{
  "n_layer": 9,
  "d_model": 640,
  "n_experts": 24,
  "experts_per_token": 2,
  "d_expert": 464,
  "d_shared_expert": 0,
  "activation": "tanh_gelu",
  "moe_layers": [0, 1, 2, 3, 4, 5, 6, 7, 8],
  "router_score": "softmax",
  "normalize_top_k": false,
  "routed_scale": 3.46,
  "balance_loss": 0.00157,
  "balance_bias": true,
  "init_std_router": 0.0335,
  "lr_router": 0.000318,
  "n_head": 10,
  "n_kv_head": 10,
  "head_dim": 64,
  "vocab_size": 4096,
  "norm": "layernorm",
  "norm_place": "pre",
  "norm_eps": 1e-05,
  "positions": "learned",
  "qk_norm": false,
  "attn_scale": 0.125,
  "tie_embeddings": true,
  "parallel_block": false,
  "init": "normal",
  "init_std_qkv": 0.0271,
  "init_std_o": 0.00639,
  "init_std_up": 0.0271,
  "init_std_down": 0.00639,
  "optimizer": "adamw",
  "lr": 0.000714,
  "lr_mult_o": 1.28,
  "beta1": 0.95,
  "beta2": 0.99,
  "lr_head": 0.00353,
  "grad_clip": 1.0,
  "warmup_steps": 273,
  "schedule": "wsd",
  "decay_fraction": 0.82,
  "decay_shape": "linear",
  "final_lr_fraction": 0.0,
  "batch_tokens": 65536,
  "seq_len": 512,
  "doc_mask": true,
  "z_loss": 0.0001,
  "train_tokens": 562300000,
  "steps": 8581,
  "dataset": "wikipedia_en"
}
Below are experts of layer 2 (counted from 0) of a mixture-of-experts language model. Rows are named router (the router's row for the expert), up (a neuron's input weights, with its number), down (a neuron's output weights, with its number) and show model dimensions 256-383. Each number is 128 + 32 x the weight over its row's rms, rounded and kept within 0 to 255. Numbers have three digits each.
After each expert's rows: a language model's description of what the expert responds to. This comes from a sample of Wikipedia text that the model never trained on.

# expert 5
router:168131107168120112157108193146102154123146123136125152122165112082208077189156125141152144125091143163090121119133204069135111140113112097102153098136120114180120150078118097128159092102193131206098172109124153161117136148094124146154139212045132121135127094117055111123123177185103072066153106153146164146068090075134118155117095165164144094130138130109100083160090164106164090141098
up0:078135132067093152159082093170139053157111148190142187157112212134083161092145092147117124126160147156123149152135106135153212142130057120138095092130102138135099076140137101152053177152063140120197079161085074128138123078205124152126156085129150110124095139163115071141219125101134170098137151089135093158161220143127114118123160095131140090128090156162147158165166119107147131116103
down0:135133122158114088143095157137122099129127079167109116153141205163086194144181073198143144091132176130104129171148076096168130127131146147177156053124089170116146073089206072088121145176111113117092164138064103150107157080177119044139118080087168080182087154138140111093154151150143171139137168118206107093146143119092118129133116177090115052129124104144069161091164101130096113176114
up1:164126135120104114080110119160093141055080152067134107127099135162129158122083078095128049128120152109125157095145115136169149139111057127129101165126103129120103087104132157110112137176107155115114166163144150085158141166103204130099127146138090158136238149093144161137160100118104061112146128109129164148178092109174119163108117118089203123138140133072116181104081071124127128068130
down1:131081099053155092101090174121083114123080153153151110118101143097108142143131151137140065147140096087123129130115145129131141115198060131172123126117151150120166107141062112165105183115137180125091116141118152181175174106144170162143129141118112212109132117122176117104100133198114126092091125143124175129120077095104151137083134104079145083153083141106138105163080099060111062146073
up2:142152133169137135135155138169138069239109141136154075144087117122109137115060135069103116127160140063112112162155158117062110103093138126142094116159133114125166075187136150129149140172127144055135168167124110149166110129119127182167146095103163119164163132097157125140135183083106137135138204093118141176139120190131137099184099151039122102128108101163127196141049136105141091138117
down2:129114060101155162139153123193156171170184126126104130096076140118204168104095110077116111165122114161144148134163125161094097116116103125106161084102128145138112108178102137088099099096144137119167150138147158157165109091162114135027175116120129139231126078168094128155124121109155129098115174161174138172127170157079112137087105125185086138124185088118105189072157130173129183107103
It responds to: Stem pieces of common nouns and verbs, often after the or to, in geographic prose, such as att, ext, alth, iver, access, area.

# expert 16
router:144116135145115100052097140164099108064140157138120162132214167124100160118116085073126139143079108179137090150151083080139205147120073124113091121176159085124104161139104136115126130128084100147092130117138077114128072105172123145057139139161138176115122173128157097154188087116159150157125165118075098076168163113105144075175155138105148128133102069156158105094135178098149147087171
up0:078160124186119152178154154119175155180187118107171139159134115152069151117145120118169179110126119113144151171109111160056106086110067150173112128105126159114112104134134131083068131131117109145137105137122129131099077144082164115099157115176157127160140089137121118119129094090128112138101142110131154128113107067115106147111116124102073165119105101185106194124145095105140203194138
down0:097140131176145172138182130145147130154146116159101108124139134137174147156146078223129100134183117096126177156143060124139117103101127149103114126072169088158103092076127118133227165135110084175132152127076100131139153093115141111162138117146151082139120137124139078158120142097130215116159152137125121117131129092140117081169135141068158125156147040117088179094127112108074135132126
up1:083148129142118154095183172134161116098123098124132058090094174213108128141174103177140080081141135134197145126120139103124107104118139087122176176101152136080162131178183183126069101117155190140136103117132133178146133174103126156142149176143142130147160185157148115104115185130118138085104105170208138142132106151125165144068191092148076193137199110074127141160125154197105099138155
down1:128132116132178179065160140118168121143105135160138134101098142149162160129144121136181087100154107133118120158118112106137134136152103124093107109075151113163156113157162122165148093179219152086098000136123094180122111152145125147108129138121132113094149116095120123156137199139161117130103118117162136157091081092133180153069125165140147165090123101113091126162086097106109202154147
up2:067140065190151142135145175086104113152190139101150081175091134113131134142140146104115185125105111102193130162169137120130100084168157094108152080068130119074133119123139104086124115080169130110123117115141130085091130151154123068148118175193154118119140121166139168137081106104130131154160113103119127164144127187133114091145131071193095125135097131124179124174109125161134085145110
down2:084130147154103167112133132111115144104071134081161133104109114169183131128145160062207128115165112115097113151184102128157057158157140133102124127107116214078129081103177136071103084122199114174119158152109126147095133106100163075121128115152156140168148099055155124097168091140020145089130134149104079139132100160149111073160123103149112093148081113150145111097104069149130135144207
It responds to: Space-ending tokens before digits, such as commas, table bars, colons, and month names in dates: June 13, ', ', ' in '.

# expert 2
router:111092189090149137155137116130145068122104131126121139079149141165142104132170125143138195056128069111142120177141159123153116108157099146209161091050049121107120118156074124143104098126184150147074191145161173117124105151131051064163131113092092094091082122135130092131128137147142186107114112200103141150101087126114165147165123095135123128102083100116128153126160108107186100149082
up0:115124155098065101076134132159101125127140114163144065130183138119130123102118078095111112033080135141104115131154104162119149125095109161118076178146092132115092166143109110072109147105103112085157089081113139189156148180085123189088177108133073147106135137187130133128145177151121163168136175122157108124089132096175178118169105129142190134104144120139163097214141162205113132137139
down0:146097146109094071151120053230096119084124097156145116114147106117108082132106148156107132151103115147143112119157143133123133124138134105114120145158123121082139147157135182088141077106073122178106156095109138123136108134112127111123103138086129096166129131126177085098089093187132124158185164090117083121110062167161125141152175137080186105223113118075188066136132126160183176154141
up1:097145101117115145084041089140125108096131160106173167130093158118115138123192095086122091119185078134122164087182107112140134125102118189110088158100103127145119124124100105107181086190115107114100102052137181110108113131142168186119136119141110177115146173172059073120192091075099119113106105119159136088092195138214160162140183129108151086092112124192191087156145094158132151161175
down1:111052122107098124125221100106124136116093137103133103110111131150090119115127172149164126117138108161132121136092085139120117141121141140106096086168127101120080116150095088122104073154132116123117116113182154166178135118202151124112069158132091162172160135147153144093111079127108137183128139143092095132141108180091116150146127170070147103135153184141122151166080111115127169109094
up2:159096135135076115116149140124143110140165158115135089112145163090109191092145153142111052115106099095108156148100107101178152101130143124116125124120140145119129112139136070117139145164140114177148104105139178088121101138083227141095131105147108129115151168130148143174110083132089166142125133093136126141105125163127124091177148163101139092177079164115100131151132115121126170163111
down2:132165166138118154115175143072113130128147121142131090131149108161148115110150104142138149086168092109136120142083108101144132180122047131089154146128176127119187099084108108098088157165130124122103104115196168075119155102163175118158083098107080171138146112122139097075147121144145124139131067153145074112071122090078143128119156131120104086159119195151085137146124083071117078165116
It responds to: Leading digits of years, punctuation, table separator rows, word pieces mid-word and discourse words: 1 (of 1844), |---|, ven, agre, However.

# expert 11
router:189170127174086148146084087111155129123091137102169111150115111107036089106183155124123117128160067114150103104090079175145154139193152092113158177182101151116121076120138156131079150133117119131162123111063120042140156144139152126128179123137098127122155100122117207086122164143152171112070099142091094172113172086163185113152158164180139142151071157125119139112131162196062123132145
up0:125133065136124090150121140212151114142156185126131081129143125114141159129103096142197096118139150139137127080106169132106141161079077133176113126085164094104138114130057134148132193147161099124153121141216138126105140128143081100115106145150162119134140136179112124127074145116111093088180155149151144142146169072067116072116071155110097123104140119079118108136143148098144128122130
down0:105087095144159105111069155169135137063129088171161117098118126112123129187147155183148175161135114099132119116138152152089132190079093127122177131108196172145143133139110120121137107111176114084074113123108137100135106141121143121154095162061173129113143156168147171075118159137169138104150143130102146185066117063128084118115067158140097064144153136073133152120133115060080140134154
up1:087160100071142086185116150151140098151188146114153081091113118110052101130151129140125165117149048128094101131134120041154099145161100133076113118121226117132149126118084173085143142121204088073155126090124147171118136167160141172105154122129179170170168100112117145158189117120080105102129127144166129123097148163112094115135132157178123064130105127125176145162116136149098139165131
down1:184098115134207123052166054108132110154075160107154112077136126150083156179131123144171164160153106182146100116120166068134108127120055115088134156195108098079107105116105163100145109137150070142092146138170085161146239148139120175050078068153111174098182113114096150168136151078083081087133152124111123064119144129140103071113155146137130136153135145126147161136128094156136161081193
up2:054073166083130084156173133151082124129169129167105137145077130094116120107153096182119123146123161123129165124123086077164144096097130129176126104142137138160141121141089110127119148163117179150122158106116097090108107058097059130102175091129152165122159146098116149184078090175116188144153153148191136136116149133055136070110059136148154105116123172119130116148140114104114077153120
down2:082092194140151098086094152114143136140172104145116096172124125133106114102174136153126127140122132161052129101118082098079098105156110183150124141098125155068150145103137149203137065164140139198134162124105137091115098118108201138181161147094078137108146175156092164168119126125108152137151153125141116158152037132173138127156121136224163083098128113135132178160100066060112158164165
It responds to: Line breaks, table-row pipes and the word the with its preposition combinations, such as of the, for the, in the, The.

# expert 6
router:061115111115163107155102115064071086120114142167109097091117094167118122135157125123152182149124124073127172116126117161144152141112107146093168183065104223110078079161040149135150143159067112096155184121115121079102171130140152055136145124151121088074122144172112111107098118126089120105173126125112166152124111127127136124119153162101090153104130103080095151120107103165079151101109
up0:076061043057127122173123147167127064164139070105150164142106095121084129132119155123094142113100125136095083118130163129137167046110124092143112120133100104151080114124084134120095150129141075111129120168148123183078121122123188107151147142173100173139116123114101123200098144130107099081115193124124137111166110155152151071150154153158167188118126098134203076128161160136119123129138
down0:158105112147097117089093100131127143091121136133060161154086102208107151095141177159115097109068103171108120139127162146139050083173145094089185114117075118162105104131148115065106104135124106169114100160101151090125100116126067134060094077145137099102088097113075189126125139160105138147141167140170083072154152110149134102161117153142117109127098078159171123090097138103211137171137
up1:082205082211125121126045107098103137137139110102156082166085117152108135162127111156135123116174124151143177147114083152152132116070141099157146175183155083089120096116143123116185131119106109137102135081146053142097113144059198177125167103176096130167178183079176121131160101131159136100120118108132115187117115152204158091157133158139106112156087122063155077144161104125099102155173
down1:039140062123161134103096158161120147100119124137175129076126156143138117126127155122128124119156134174087192124109083152137084128112097115068133165159204099131157100120111154123062106126155127091087100115086171128090150200102151097103112115149150082133146150127148111131155115093143128084121139135101119123131156145147097073130112170069127112180106111112122102099157110109137054077170
up2:121128049123104118115136202105073122137154125056173068161099204097144133149154133186119078129103188123111148141141155105088143153036085123194104076127131147134147141094154151116095138149114109128155087136159090194108163205178113147067181183157141143204140115123141096196173115097165125108102198094186149140138123192138154121158138118162103141128152161193165119253126106112152070130099
down2:162132121095088093144112128154104120084134135051166111111052127173170104146130156121125080125070128087120157159125141138104103102068101168114120157096221151123159160125183198125109141092131148185108139098176105138105151119149118114089140152194109077132136124089149150128136145130165185075149101143153135142129132180141131150101148117108122147105140158168068119048148163126052124072064
It responds to: Vowel-rich syllables inside Japanese, Hawaiian, Asian and other non-English names: ari (Yukinari), ai (Hawaii), Gu (Guaraldi), ik, uk.

# expert 15
router:118133144131123109147157091085125134118158094138165141094129144083158124113106118148126118149124073083137099166061184126202088132137114169113137137123138164154109185076146125156110071145225128124195117180184157151106148158151122105192114149054168072186151129120170082090151149119124123157093077157107107078170123120109105130104142065108078153111140090162147156176069087146179117145114
up0:145093117106152131133087042140100101108136092102151123173131147136120103087083089119122104129133118154165094168116139156153121064136106155147126116142129124161115169132178162088158101121118067137073114096181107059161127130155102169092134156137165095153225177159133158092122101096153122164092073099132078084122137126159172109131170143120151134114089151117128067053191148122133156147096
down0:123125128139159108123128124163114142069121110161118146110061154163178112099128102158120138112112088155122096157148062117157086141143122189162093074104128099106143115098179111150176150168120162141041131123166157063098138199144096113131145139123142110125152127093160166164167119099125171122185097172153092172099045184106137140110096134154107067095144187109127117116130134105173125136116
up1:168163097106155118164133117130100127143120062166132140118134099139096130156154179123184149110101177120074174153132141159177113142114072122198116175139167170152137102164134171084128143138128076113154153148112146145116132159138075144098185106187174109152123176117154108067149106134092152149130164168145120121117187151204141167057138125124109086109101157088142151121126080123152124121117
down1:062099129121082078103169152125159121105151134129167112120133116150134157184127157146118156109085146167094085163150141179171086142123161121204146164204164144155104137096144141131095129132122166054127131142215101155093075112132195115089157170152133095160147130096132106090195104110161166107156083135170098119205087165165136119142125093061115060123037081147139119095091102181137117144123
up2:180112073097142082062175157139105109116136114140242067079167125168116177155136088126123116143190136166073122106147089120136198119180025153109092099152101107150105089101120064185093137139160131143161146072125068146126134123139136117092130080166137182125134106064079110162115139136120154169154103097157105161109180140103129122162140138138106149112123150117109175143127122145180124219115
down2:069157134149076107155125134211084173148098139132083103184166171081097129148133149187083164141070155082159155103102139134132106140164176125188115162122139110112178122168122189112139117156118153138117117106156096193110090094187070132192100113116093086183121086127157167174096223140118127141132183137134120094192105112111182117158167097123102153128104103138191120117172121089061128099104
It responds to: Pieces inside sports results and medal tables, like medalist, scores and newlines between rows, plus pieces of foreign names like Bangladeshi, Cabinet.

# expert 18
router:145126199121056098170141075112131151137097143144191138082151080222181053139128136118080183130160145079133118176143105081120147079104153123139151082113136170120104130125145120128151156124150157138139157093130178099115155085122110117152132066100150122079086151146188071149136107158150127143111104123108141133110207101149104170124100101112102128115143110151155123144094111131157154158180
up0:167140123134132168092111125163079113118154139096128134151221098117028130140080129107104052120111132115131127151093100130080158152155112151185172135185125100102108149106156155123102168112086128176127073155156127172105115133089097133101099146144126166096124130144116152107152128121151144123087093118113116132126094117137180167178158084137128095116162149091119143148106156197091142125146
down0:122141067139148184088119119107090142132160120112183161177172109162054029175115154181116161114092127083106152154113126126175102152077110167066085125139110097143182154136213114205135106128103123124076154187148130104040105131144096158121115123166096131115130126158173076156087152119103150100124158083154116144125153200158135112112141077135099090165168074144098127109170174154129107119088
up1:186166116133097097138139194153117098127124185108110108194157146129079154094114147105123059140064077075122130125133088165092107182144130084161088098225062118135098161161152153111089156141124118138143086133100146127175121120165181197125101110130072141146112171183122170131111137145122143132098122135175131104128145147169121088145170151089150149152101166172119088104171140162123161084132
down1:132073109167073164164128141162091146120113125115120135138128104154128112140143131154091133120134162085063172117085067169138110161094175114223103052098125127121139144165155122139158104110157111098173149156126151131119114138133158075102061087139114139119143168090048133053160111163131120120102101113159134141128166062154127154126167123059095147072121136080098111101116126155138190153078
up2:178069119166124098066121174111182114111168083090155124103176137089100147144131056131143140110092117064167115040099083128130123177128157134125081123110133150117085075118126095068073173061065100106184170101160094116134126112108132134075125173157104153118174146191083137099106117092132119098096121172188128034119128120079083137163134138120139080090131090134049129140131151143150106126133
down2:101110124121129166116136126101140108148132105166142131141180111147162046127099118168159164139146151133113124176134132118104092143155214139076153154109127110120138100160106078152064128140157160128128176109146100146174156189089066121180123041125139142135136107097091151065160149160148166121127146109101161070136132096125110064154072169080129166110110154079156112089127121131167134118083
It responds to: Biography words and headings: Biography, was born, career, professional, University, School, College, club, mostly in articles on people.

# expert 13
router:094124153086162149105173051145073068185104098152093078076159145129149067104070097151172170103129116158114140189101088161116216109135137108132115191105149103160081116115131092145126133115170181145085145159153129133065169142144145108153132104064117044141098143118157133160172163147144183105107158120104114056101130114106149152112111121082132173132134131132160110080141148082145179127112
up0:122186155171136104095140108123134129149108162188140193184174152133067119137171158040135104109081098115177099090155104166107116181105152091166105172163114149156137144121104153120169100180143082118129118180110141146189092134103128151105138134137120161128124115126099154148104165124154114111090141191143079110114098096201160128165147114193127113140135071181160089128134137119121174092126
down0:113115136128079140135081134126111145116121059105120179209142063171112182161163144155156095097129115184115095074168097116209081129083150120187100143153140172107124116121123138124103145139095177177094155159054170105104150123118099157093119143137146092098124129121099155117102141151079158150126141136113159118145088105155137101103154102139143106131135119168151152165122142156118079049098
up1:122051106177107059163141125171112137125113113139102115125130143165137159164116133155114116113113126088180163116150163137166182167095135147123114189139146185081145124094131169153161172177109092126147046106148143109149084163153112148120195160178152181128173117186123115113127147130101117106165117099093102164058168140145133088144144198164123103128119145145182064190112148160142101119112
down1:085125097085104146097155038129146118110144148209082085161147115184152131068172165112163136134106189110177229135054116077154160134079125163168060150100124106125054114081119172130075081122146094138109112096112128150154113145169135113140133090163131152089159134127135123118161116090133173126077158156124135128175064126081142135060155116147146115102155134144187151100100092121130102120178
up2:092088102115104128123158154095159168116098143163145182113152134182050123168164143166079139140090137097120149071131130172068157183127120157145150056137139153098067100151088087130118124155147078122131081111119136128164158130129102107134117092106108141093131140120117124160138111145127098149126091122145172126099125105104128113119117141125131089075098121100099147189167124106139068153130
down2:151102122121117122213091126110146114099139061112158125116074122133148051138171092230128146135186074134173148118125199050134093113163157145160082123121145153093105142150197115165109124118117101113144180132163113105073116155095128130091084150065129135153185139133100121090147162125125139053092063157101180103161067161134105124184098101091131138179141086168089157198093127158184120153142
It responds to: Closing quotation marks after sentences or titles, periods, parentheses, digits in dates and coordinates, and time words such as years, days.

# expert 17
router:092087203122098144139169052120109066136062108159110073115121115169151060105152134153139141086142121111141140186171134156190155114173083194131125152122071131165103139184108127143114114117202183141112172096124151170083136130109091139152143067089101094122088170138179098130118105138119182134070133151160140097111165090139157139152086153057095129098112088146143143124128122172163114171121
up0:164113115141148055138154155178074081187072142141154079097128114114069142154124129158131118138051140129177131048128175129131103111099160063162110178161132172146087154097161145148125157134124092106146090200103122188119111135078140172125188105088076181138129118129120146113100140131102142119107125165182118177126180124156117096136164089054179142135131104099132138202143105093123084100122
down0:130118146136150153137186118132167166121098137151119147119121137147120069116126100115091157144069188158180181097115150097141146092092173151079167127061179109163132151170164103191114124086169149105138117141157189164079108137118133122112137062137137124137058138151151144126069195132128172111075119150022130124147136119139113127151041109162135131128146131109132176166131124127102120216123
up1:141178112079155080169188116168053141126119113074126180172155141167068165071114135098101118149108120126144155147095105152149136141085129134170131124160148139137157119118062154117120160194120196135155134053122140123121099134113105104129138155158080141108141181164065099144137125186153089232138084064074103174114139126131162091146124138125133156128063148137204079151092126110124105102165
down1:126098120049123119097136103066170156127185140137128106129064131129138132189154184060115114107149118179141129163108148088196126128145136096099158057089142126142103143123169099209130084173150155123124049148130103192078141095163182041124071091050114152117108152178133131109143106145160095093154087126165128101152118097165143090100091082135147111146126112111121157103080164135182130072128
up2:117101164095138047134182113106176126132119143132134121151096175139115147133160139063130122101109153141049125131155081139160164135142161144111098136125116111115115125116128109132182185178074151111077137172096180127141119134108197115140192153162099158153232194102083123168091166161172147121151111155123132149116146105141105139063101096097142155151176071120166136191175135112076199104108
down2:096178100103127137100129055127117127139109118106183120180127122142121089092114120160126086104130115152162092170136133162124107112129113099126078212143085056121098091187135193114071140131108145085119162147126110139066093123116123186155135036178147116075159120191155124089118103102124161163105083141161147186121127132140163123134149115104140122129098120167071183119092105157099133143071
It responds to: Word pieces in biographies and church history, such as Pope, Saint, Vilnius and regnal numerals, plus curly apostrophes and non-Latin characters.

# expert 9
router:106120131077134093088105151134160093113140124099147124168135106109164131133100124096104079148170153178143063147162138181139125136105146118084120113093054103069131168169178124191200096127122166087081123056100137141142177103145124119149139168093196095116118159135164064120123185156077146134078144168137153173121075074108187096085126055176162095178160100119177149073130168077074096137159
up0:118136133151133051123153106162106140135128186127215155130132104098116196124133101165085102137155088146092124092106119188117164138137090117121162203097131149158139026061139166103143069152135167084113122162067136083147099155095129125114171138104090149113170120129096188102151136098160108108121128145113141157149133174146127064139137123127104158147120106163089047215191130165097151111110
down0:077084138117117185163117108131180127137104122158176171136099092138101112087147187145148128168097111128103151158050035160129069094124193095169137143123097114098129164117099126153155087182138142062082153158112133154112165080164135075050156125160072106161099167107119108185101096092138179138090159195087170095151084128144141095104116112091098156117129100118081123100113135133180113128131
up1:097091122154187105059111155195111089160097090110163133126158135080142111107152118116135115157145086123172115142124113153162080100137189127117142165112085183141121152145098173094149119117146068138089106146132119100200113139196158134114143137103102123125140133131081110122172113133112152138161104132109183168106130123103172144166174125167104121166135152155156039169113165182200127138128
down1:126106146106090147179082108153138146098104182138147108169137088077099089126097133163133105160151135103060131142073150100142177115154173186158074133108129120117123156123170031113149139155144100167140147110144160098092085092137111106126116093149115144190130110103190132121117114126161146080134119158079109136181131135141137129067087128130124133121093095141107172152155144128084117105082
up2:122150045098139051102152165150124135101156155129138157113099145153121145142176118120135154108137113088131101113140132086160116086129133125077110058106140130127129150115122098127151082121076122135162131119110096131100131148111095145138145131176110205106153096137130127144144091108155115104128145080179172150160168119131115078099070161119123147091126152151134117182084145129139141131114
down2:072160191139105074064159143129043105156139087135121091160119109139153133155133161085141151177133140138135131115204065078118106068180073130105132109165067165146133171110203127178148219128173087145111120109114124174148145093122110145120091108100140105161154151119103100126075123088076083121151067134171169083125178136113124159115115128127115157114121156177120181157157124123105115049103
It responds to: First word pieces at the start of table cells or list lines, especially capital P, as in Postcode, Record high, Census, Peak.

# expert 22
router:128047181100115175141121073139132166162083087178074077126115111147184055112142160152128186112127158147110126182147142170176103101155097178141131156082144150125080162165124095154071109157179141163098137156142127126075141123117098093171136137102128054142127138081174105116145119136152158092055115147121152115101112092113102147141060127069091154109121108145154174068131108144168180107108
up0:183118141131099074113139127121145150133131143164137176127171191126087173100138096115106106116091097175096101130087146167153120170155151075092086081105086167068113149078129100174111123121149172121142085221143137089185116122112198122097121118112080110201116093197134166083088137143119042150119165092110113068130126121120146149133132101117149173075045154131138140114130131135169129107136
down0:136098114110147152139074128102086181141114095138082116101102161139154148144102145155122122129089131136163126134151115101081147160090166133102120138122111142118171117137158086166125129112157141129137133135152135108142098080127123108142142123160150122099118091108131130123140137126134214077169156099131110157112157178220129164199122090087153117162063158127169071121102122174187067141189
up1:100117099087115058179093149118192087143150152133096150136145112111134165172112097181118158119106150148164160161152110114136140098098161109094117094153149142142131183113160140133132112133105123167140153093118117120141079085077178179116187148132144133155142137148121098108157189135113207152107126097133115144107083194094160102165131110131162108149081153164158061135173139115127135161139
down1:077155118205083151101126117106205128091093161096157050134136110145134137111127117117124170138215135129132127188104158080093124133046123130084145115136118157141067109110152122109132168155103133066093200106150097090084130171142168125187102111099105065102117145149137115110080142170198091158168119088130114149081135118083105073120125163107126136134036102133096165108122090147125116139103
up2:140171118134140115144104154118080146162123167109157100096096187133144124086065167140084152099133104107120147132106146115167157098097122094067104118177103110103094143125103187130121091165115161148137123182123170206152115154093135199154174162092124115125112098166092164091138178128175096136122113093185109151079142189163152102187137147188121114139027122131146157182110171116105136123085
down2:129079095123139113140042115120134094146174086169134168174147111052180103098111145126119132143159116172167151121115202071119148122108140096094095195129138115121051080128105143094116118102136111167113144093127111115114112144090131109114160149066170117153185158115160143131109165111100145119158148102176118124124098175145126097113118128156076139160119171076096207143066071136125098134130
It responds to: Words in football-season and military narratives, such as campaign, soldiers, transfer, announced, reduce, plus lone lowercase initials and heading markers.

# expert 20
router:062161133145124147090129197056109081131145125152149150148109122143067165111117056142159118137159106133159150088129158120083108101125142082161147099203139117069140104117115135131178143101103148128172153113135063117144145072168124102131068179184091181130114126136139176100101130067204109147200120153109094124175102138168168054101144146175125141124174145107160118084157108123068172133154
up0:165141133079095129093117130109106149134112114118113087120127122083132111174145114151116124114125164144158145156121133105101076174117219095116149159138149176172140096076125132135117125191127084098124122177083122109119102148073208172144107139117104149156131179157132104112168094177139161153125102114167057130138121098113119092183102106097134110093117127169128133143145084129154118144169
down0:161127120155114115095172098077133174172150185073120179108115191111057100119141164116137121161150130068101112119070095196116132150131146121172134076122132116056204069100139147144148143135208110121143113152025131128165147120101142135087145154156133160111110151089158147141133140113157172149168156145148144125125112201148132124105100139152129104069102139093097116182147124158113100148150
up1:123136112135120133140105105131133104099193141110032115153126152101149110173141130130121166114126164071132128179151162159214162164140112149067077167103096169134148071062086172132151159199092118137154099237156124087082137106102152150116172180120103035207165147133124103090130100161143109107056066091124134139114111150113137126166143097090166132150184120144129121142115101125143128115119
down1:123136110161136136117107118115128108069135100102155121159183091190133116113090108090187187129175152170096091105166221155144109117069074075116169198131165133133176136124146143120106136108165148153152121160099134143075180099133154084161098146193146101149176148121113140127077103077151180110080124188098142108061057102116100093121145132045143137144095108116115118166109073128128132117110
up2:143146046101070128121128152166104129081127147154122082125150170138137116116097151168106098097069107099163072122099126190115130156109081162160144186149111103112146126132104168117103163137169076125117127107152147093130141145158141123098125134110145137139160168131079130122138122100073125166115190154177175140114165167125131149141111090128109160128135165129084195121175192132132163102181
down2:190158083146144189121113112130124115108133141120129128115165164120116133171076081107101114149098137122140103076102135102170100175096121112125092142096175054212109105096137122101156126100119115140133123117024145118190156192115122197099124141135165104166139105105189139101178109181157091143114130100185052127080134118143200110201144124110150132146187170117137115133104117206119137148135
It responds to: Capital initials after a table bar, colon or line start, beginning names and places: | R(alston), : R(ick), | B(irmingham).

# expert 4
router:141129155174133119160103165100145115120164138155128163170130128133176160100127159154147093102154157095086138093170067146137118134103144146072129145182148151201125146105131126109185067149122120097093154148134143148138160162121124153126121181120182150115146122140097161150156125138126125144135159120192192093097112190111186080091162106151101139116132098091085144125037089155159148140156
up0:176150087130145147120071086115056085115099142101104139121101140086171065158162063085112120113140100129126129093104147080143133121053128064091133095095105157134097113132157109141194126187112141145145164134116095198161098171103090231146140127180090157105124175133115144161163075192192136073069074117102143164142139116156143128184143164127150109082085118117228103149114128086088092108079
down0:121167125099097200149149136114164100151147103123126144115085103102118159122114130123079133136178168106110151125132137165133138114128111100174057148114137089096077121146191118137161162155138124096136168113109163113135141157149157143185131101194099074103101134081137108121088124125194191159114108165146141134201220157148147150156146082134157169093107133169116095137097109166171094157100
up1:141056112139120162087156141201195133194138110057155085132114150159114111115136081116122133064071108143134097115162190099108157159091111184145130059165076109137087146172126143151096175127090086161168151178147088101136100141078097136159191097114093131134156141147071180180163147111131197109152122088114099095099160102163121102134107161107161136122125171091181161136186093116090068146090
down1:105085169122108081175113116111175136165155128105135106180131132141123123129069055112081077136133128101149099118139138127132150097174154098135115069220097134123172096109136157096135131120106158098140133180195107158210146140075079122090097159106097172175145080155145134210051144134048125106146131115137161144147156103163143102167082095119114106112144119107100135140108133144124125127084
up2:162169083146138137097116139105037075140155127144169117170049148109112152148131062119126115111131075114097172082158117075118131124131084148093129047083090109175114083183166133105147135135125112117143154116127127078172100140146165147085199173146128147169130173182164162123150121159115064094182069052158126102129213129171179145120114123159117132125139105108157089140133099138109082132121
down2:148065117101130169101172170126098123149171133096189118157122185129140125148154136087105119167169119153064124146134135160156105076063131176091125087139118101162134165144187087148130118149196086178092172147092144076114173131101210149109117146153129121164121154120064082131140097108094128126208173125129138105178126082108144156119124090140116076134119136129157136056192148142121114089105
It responds to: Opening pieces of longer words that take suffixes like -ization, -ation, -ing: organ, str(ategy), ass, design, viol(ence), plus Thai bytes.

# expert 1
router:162187152122113140094147138161172151118163156167118161121125146150115113072080208153071159175144157090135152120117080133114143166058178123165134178100071069102086121124187175144091171147063090149170152153141057152153164126106151155096114130146107159113086109128057146085092131125160073149139146131146099151126123107173081127112153083103143141128121163175113054158103188103089124146152
up0:074192133148218097116108105095084126114151156145134119069175152117131158114154165138099104132055155107106118094128082134120148120176179150144119209125156150104118163146127171107127102085125156133133128101076147193136076146112114074167178063080190161076113179220100135170054123171072133143112132121096113098158145104163135146136124153162076126094163144146140140126114131129133110091174
down0:040160109127092101116107117060120195149072128129131100105093139167098159100166146129138115154120103101125195101100174134097114119137134097131123141119138148163112155130105142120161127076097078116085133141116095123134138138152148108118086166118143145170140134132097171133061110111094126159097092142098120148127123138159093182165136184134188109124116160099099086184097187052127114140126
up1:115098109166129098155149167111135089113153117152138124076106076110136148185172087139143106118124119154131067163125155061126140101178068157132098123109138138167120152116097098129114154108111119132120184117143131164196169163139071114141132168058093086141115127141122152167117130177207108148158095137086141130193162113157175086118170134118161114035109128117126138126114047147140096172168
down1:174107198126137111173117126115151052092110141145178190121138149130098164096111085121174160128193124122115159135081167160167115124194132155125126115137152120125104103093136099115140111167092130109067088153066165146188137155096148123107116171138105140050112143168169119194145104174157136147137172145148091126093141108143138129079146078079156081098166119137110143163157174094160126184123
up2:114066095118087139133098154150045131115084160164123134163185124095104130134153097123128096124104158161145154112147144103129092141125143096133128105224094118144117195094134086134154110113118138120168119155102155142124139150062130103076076170096091089185133089094156134109107184101063148105075163158085134157181117064099129118098108159150098155135127123175091135151180083143089105127072
down2:132117121130097131186150093143120150093132120153149107159112098130100169114140127152142161146106205106116195125127155113168158137128129105166105153180167103147149166133111117134140107162119114128138156150097151140112174127077028139119114152130127131152151088122151091080091213184110165106097120118118127101131109155126087152132096112109119133080108108155145105148153110118125113138124
It responds to: Copulas, auxiliaries, pronouns and connectives in running prose, often after a comma or relative, such as was, is, which was, his.